{
  "experts_per_token": 6,
  "d_shared_expert": 0,
  "moe_layers": [0, 1, 2, 3, 4, 5, 6, 7, 8, 9, 10],
  "balance_loss": 0.00388,
  "init_std_router": 0.0144,
  "head_dim": 32,
  "vocab_size": 4096,
  "qk_norm": false,
  "attn_scale": 0.177,
  "init_std_o": 0.0441,
  "lr_head": 0.0195,
  "warmup_steps": 200,
  "seq_len": 1024,
  "steps": 4906
}
Below are experts of layer 7 (counted from 0) of a mixture-of-experts language model. Rows are named router (the router's row for the expert), gate (a neuron's input weights, with its number), up (a neuron's input weights, with its number), down (a neuron's output weights, with its number) and show model dimensions 0-95. Each number is 128 + 24 x the weight over its row's rms, rounded and kept within 0 to 255. Numbers have three digits each.
Before each expert's rows: "mostly gets" lists some tokens that are sent to it at least half of the time; "raises" lists some tokens whose logits its average output raises strongly, later layers aside. This comes from a sample of Wikipedia text that the model never trained on.

# expert 74
mostly gets: " phys", " marri", " pain", "itar", " care", " fed"
raises: "age", "erv", "u"
router:136144121122157113125152118170107194105104131116113150072109152118158140128141126173186084148146154146125087118155147087148131116090115139130094130124132135105143162151130114137102077141117119078113088112124103100123133076146136131149132150144112140127102133143116104088127127116146135166
gate0:149138147115138093053145117114050183123160113101148106119138104133147115123132130130167105179158106135092116139139114108127096124149136114137143113138106093129149124135154071121113164173131103112122111107105128122142167094090140144132127139114116118116144145120152130102111092103116123157
up0:085126122107107110113125115146112134087126096142151135141129100140142129127118158088114152148170110120129136134124091141177134088124085125150125118141129125097143171097108141105108094116141142097133106180103082110091118189145134133112091094124104105125138112152103111110142122175109170167
down0:104096152110161149147124155125139106111095161175160139130130126136150119110137110121107101159104120105112131115174131115092158139156142113125157114117114153096135099120078127109124128167101085119129158123163143108105107114143136172146149091073123135115100090126167073155133137155090145137

# expert 38
mostly gets: " ext", " oper", " prov", " comm", " att", " def"
raises: "in", "o", "ination"
router:115134124147143121138154135114156116116117147132117122133153163140147096130109140160199142108123130122106136158151135156103118124158123159141118134132133133097195143109149127100102128172144106169063166125117095078109136153123116102129114134115134138112109141100089118135093133148163148197
gate0:102162129106132159097142159076101169148121116115134144105089148153129150138112116152126123121102098143094089115119089129151132135142082142171137134162131081103178161143120138088058136147119103162140152102125123136159148127111140090126130109093139117125118149129137121102152112159155135151
up0:095133116175137129148137159138145146121165147119105107092086117145127119099165147123116089141149177082118153099118148136105151133118166121113142104080123122180116097140138129123147094079117106114134132151135129120110122107108174155105149183164129159138171156147159155142134119116141135145
down0:137119150119079091118127103151129108132113152099125073144149129118134106120113158112109186138103118161142157145136144130147115125154102132150118118160176137126154108116136145185109143121123141084198116152110122115135117126132146109096104122109111134124127114153111176149131198121153144172

# expert 146
mostly gets: " South", " Ash", " Bel", " Nor", " Que", " Pal"
raises: "aled", "lying", "oring", "led"
router:152142107126122127125160160143126132109130122120141130155143112111157156134127106094212166118160118142149092119123091139167106157126121132144126113130153120109122163136130117145150158205116118145063120075131134083141136106107129123100126116120106132166117140172131148131163155141101134117
gate0:133131112112119082132136159147121084124153137125141115102155126117133123139132127127159141102112109150112090105139155134141148136132104116125118127162123204111136151193106130181148075133132139169094113134114131105118142129113096135132156131121138096096105103049131137118139099082158130116
up0:085140186089134125190087101117144143100166084129139157174125126121113144120161135112129140139143126117142130118115116131130155145125130127160135119127145118142125108075058102139105137107123107150149159146148119126149124115195116087104132131156120091109099129145097150136121134118082135115
down0:120174139146081139140151103158160135103088104124161106131104137113110155098128150185108136173148195137086138121128135134097136119115115144145112129116067114129158122137147085096117115150124124150120132115111114125123159158156140094117161107105123151130103170119079116116137113096124136100

# expert 163
mostly gets: "″N", "′", "″W", " sq", "°N", "″E"
raises: "ast", "ary", "mer"
router:109111141138092109108119163090113151138133159102086149107113113134153123147143126101154165145084132165171099163162107154124113098161134106128087150142103128109151127084151111121093152122137175139142165115123107104130144121094148093183113172116092124165132136144129150115151138138116118106
gate0:179113119125132138112132090105086169163136123138118117141144173126137122179120153171145086146144129127103105083122135128150137149125139086136109106139128072154133125135140167141115155129117164182132136122152174157166112090117166105131183130117137093142140111105153125132148140142101127123
up0:106163133084122151099118152160120075072141099109155116126148138096082143105122112126086158135144125103109165142095124125107121146127143145150155123133148173130115133158103121118177125103127107104147111152151124144113130143159081135143103075129142149103124134153100123120086105164156155155
down0:124086152119130138139130120130181134138088128096136126156159188130121156143110126126135091091154131141113126121204150142107098140136157139116116115117155169135100084133154103160183098144125126110161131121151151130083125158145126151124114152131134147152126113131100184152112141162138145147

# expert 121
mostly gets: " non", " n", "-c", " y", " N", " j"
raises: "on", "umber", "ative", "ever", "ot", "ation"
router:098171119119135166126155164100119151151145149125141133138125117163174095150113102096189140104125135108156135146123114125120134109157117099095156139165142133110218097129135113128121093110129113129110123124138123117111124140069121147146134131128124151118153113143147132134174125156074106167
gate0:098165084129130131122101162121170144154133111138107139108140069129146114109103148134131141128156106126150185137106096166128103111123131117145091160131149148124140129127152150134136092104161098151127102132111163117116105066131106133102111103103136172103131168119149174090132119161131088110
up0:149176096128124124119134139135150135141124098153102162107153090126133105104120161139141119148141090157162160162126115188072131126125114103128100164132135115116138130143138105138140092100130117105134056148118166127113130082133115111128112102122128140089154177129156165089154097130154118121
down0:124154105141099113136111143090109141120096108114090126119107122116156139135205178087136114114138121129171183136121180132133136144115099118121152122150107068123127137104099151151183126125129117162107131096110135129111070130107145136133103154143112149082153152122116123150112139148116129142

# expert 66
mostly gets: "″E", " sq", " km", "ا", " Apps", "/s"
raises: "ent", "inc", "re"
router:140136148123124132121108133127141143177123136108107135121126145130158115105123120112184158129104123124127139148142102140125133121183161123062139140143122142101197150095090142127107153172145144148116120101202121126129145095122113132115142136144114120145090090112126131166153162091084106141
gate0:145111141164161103124133161113150132096130148115149155129138109076101147178121141126101094170149157159165160134141168093123104087121123165122163097170175101117104158131102132115161138143122112098160100138124103097115113150130136122138096161133116127124131133101090103112081140110116132130
up0:104132100082117132155104125172104137129143122112088108136109156147142110107144103122137116124121154089136101136121131149121154125138110108144080137108162151118128104082158119116089103134118206161131140125111104141172177105131107112118159127134104100119137167109181141157149080133140134143
down0:165154174160137140103152127114143156113105127085133080129142101111131162148112155130133135163097123065117137137136087120096127167143131108153122157105132123135122128093139154136091107136157166117136121111176128085134167126094097116122130096125109129155073129111141144107138145154121166087

# expert 58
mostly gets: " ±%", " Votes", " −", " $", " +"
raises: "uff", "u", "ac", "ur", "oc", "rd"
router:091114134139105148095087138115140184193144130127081131119146123144133137122122124166191138150106128118130110114155094055166093134145120117165096119130128136093155101122126134107098138097146122154156138089093079107115136136127118128120128145124123123128111115095126105145157156096138124117
gate0:145118160128122082145129153132172128136124107134078134104147084151132144144103104110126066107059113117094152119115142124130142117130160152137124147140115135176107125126105120088117158152106129130118067117122116099118149153100180130156095163120143154103141176096146131129139127153125126128
up0:135142143129127113152134132092155097118093152123117139119097071111104157134068144126129105158087091087131136138116138133108112106116137118151147156123138099162115123120131093092174120124065118103129083114129136161112152121129145110192120166143121132101125149114124123144143112165102088156
down0:086119158099166122099126129182127119153133133106111116174149147098121110090130129173171112069120127129160127144121158133137153111125094128080147161133131112103150121132129100115121111107117128156145131117155148148157129118172146123068115140097108124136154137142129130160113086087129078108

# expert 159
mostly gets: "~", " ", " approx"
raises: "ri", "n", "era", "1", "rib", "2"
router:064125099128126142164085111134135123119120131151118100109119121168193139109134100144177140159127111158151163135151107094164127131172155122135128135106129119113138124147130144134102118148130128129155105138083130169109111067174136088142081099147104116130125115101130084145126120131149105133
gate0:117118105123126110144108111112106134104160078075152127110154118113149102108109114127139149176118126120126135134128119121104141120136153137118146132110101091129146152112110122122113122116084123212124084112069165144080106076111101080167126108115122121133139160122148154087122138136141139109
up0:134114106114136136156091116112106155098141075149164090111141135109164076113145105127126150166120119152128132168143150132146084141132129162102121140088090117117148114131085101148129106129153155153120099158115186148090135087141142102119145141117129156142149105151164134081109162116147121111
down0:161116066158140112153124133108131149153097123148103151144110114123132145120147170172126135140150133109106106148115113180122130122168147123146166149121145131138143137130149131088126126122146111062124124130137121119151097164149170136112111160137104111111109123120102082153103080165093117189

# expert 174
mostly gets: " country", " group", " level", " areas", " town", " list"
raises: " from", " of", ",", " in", " since", "ing"
router:179129177136158097143165124123130130104137136127165114127109143118120118126119136129140070128104138080100107177180161116131113122084135145109107128161123157076185134141110121163132103115123121100070132120144112109106107112102136138107132119168120166123127113152102110108151119107105097136
gate0:126183112100150126102123115171127080118107141132089148158097132156119132076138184152135079137112136129128122182150097105099143155122111110144121103127076136124122134124128112128152130081101152112127147120105088092121133131112119146126147127113128188122166109111110127134126178151146152131
up0:140104128129134156126141139117098184107154147136142091093187175117138123133103098116132136114145094140100129101138141145151159167132151139100127184109120130122123086162148176103115153193148094125125132171128144115152114115135144102115123134129126159127085157146127120095143111126131166103
down0:113145123118104132089086113103157156151114146132144143155102165150088113136111119098106145125114131118106115133116124111103097109104158112151081145148116166158101175111125140153138127139133123155165096063129123186132094119179168142151153112136128180117132166159130118142109127141136138131

# expert 107
mostly gets: " research", " support", " development", "ment", " education", "olution"
raises: " and", " in", " on"
router:152093142121168078138114140148127111100132093129145080109099120080125090155129133164119082126108144136103094134147148087101141142128080139120121115111083158128117147155135129113112100094086150132063131119110097094093102134149139146121107147140070107137123121133130107137124129105111134146
gate0:088157121098122138137133131149054127159136102088122134149149108160127164091125137135119132094132081099118126101107100096096119117139150109152128081118102135112115091120130133078137127109128146096121166173176139109138127132115094122082099142136149111157140114145121121103161076118128131118
up0:132094104140131103128148145111144159049140128113129122150115154098166162162134151144128138196142105084090137139161144124151115125146090129106130115135139121133132166105134062106153113144110147161124113122120158108124142166121114151147131113122143098131156118161122082168101110111116104124
down0:148114142111162103127122126152147095084135168101174167123108161144165084132151146107144107075084124172170131144132166140192126123123134114122108130133119121092106115172088098127137134104136114126103124130132113106093112100138133117103087111148167149127129128125124081114135114134141156138

# expert 135
mostly gets: "umbent", " Scotland", "iverpool", "resent", "ivate", "ancial"
raises: "ued", "ent", "ant", "ues", "ident", "ences"
router:167134135148103141139083136109110169134137172106064125110125098110132113145126100154183125146136121108133106105140135131102149145128097128164111136137117119117214138128087152155088110114126124124083131122126119109105125137117110148123116137097102124132104152104107146124176140090109140076
gate0:141162113096154156093146163108157140135125122110134131144154132114096135128083128122124160109120165159092087119090176142152137087120136119087113179103113109171126115141103124142083136153146100133112172138154096142142121114151121132100111142135127131158103150118126148161105104129066134164
up0:139128147105131110076125154072148136140151148109131123167115146120116111098117114166157146126091152138126085106131136137152116091151147144079104155117099113174146145139106147137097120159114113183117152149118101120156133104132102154117118118108114125159139094106158128120119113111050130164
down0:158138092171086149117174114162103161147120140143104114122137108155155098083128144059125105112131140075120101143106166129144141136106128160110088119140102089145089120123154100122153112102127121115098113102116139112137141136140121091126077137108128106094143143147169134122115141127161156119

# expert 18
mostly gets: " pr", "pr", " cre", " activ", " po", " recogn"
raises: "ating", "ated", "ct", "ing", "ies", "ance"
router:145142133157164114106143117173113180122115118125125123110107145124118147100092114158150145128124115119143129124130126129062105141108117147058118113125164111103102147116109101094118116172090126121075156119125113079076128148105126121129106094120136134119113087142112106124102087171141125154
gate0:135125116069133156101113140168131130122105077114135141153117181106200139110092180132137132122139133129113131120130103138136131097137136102123082144130172134093103140154107106150163133139124148134131085112079116099150159152137115104169101130142131099114138126142123064124119116153129128132
up0:120098120099103122151119127139133128115121141113141143143147085111177129121127187132167117107149152088128161130104188120144128097118152120124104144093122151141090153126156087112098141128135176110122119143065102146120120151123153143169122156139119115095183144117131088136147088135119132097
down0:092146113146125153126156142118081161123132114117133101145103107151146139134087149067151152119134156127155134140119140153131182176131123137126172126164147095132102149114109100160131148118114100135143110136120154092150132126120099135150179168146123122137082157185138095123110161137116162151

# expert 21
mostly gets: " election", " votes", " medal", " Championships", " competition", " Award"
raises: ".", ",", " and"
router:119106135112144070127106097132127106110143118151142129129107095132135162143110141156180077148105146131117155148110125087123096136113069138127127108128091141139199153117144099128120095095107129138109110123153127107139123150118169198133137141156093099113125116115118104166139105096114129139
gate0:116141149154163108127131068187111096120168122095132128134122099141095121134146128167157110114106103127104105178141120167096145147134115083164137109095130088118144131148129130154110117111099120122107170147166139111120095097130125139136117083075121107111098122150103106151113154138111108141
up0:138113119160105172127134150109132157123112125114150105128152149184114178131126128123098136099167132106101124099110104105093139101119122100147138137154106128120102111105115095139174149072090143110149114128102079172137158158114107128088141139173172117133156149159125154115148119120119163114
down0:106117088143137147101143122111133129185096157103132151127162146121107095094155090141124176124108128142114163104141119101106187134134084138132162141123095154152094110128146140168140145123149158170123090137159140151145117117122121120128130077140128103105159163158180118123139107110134132160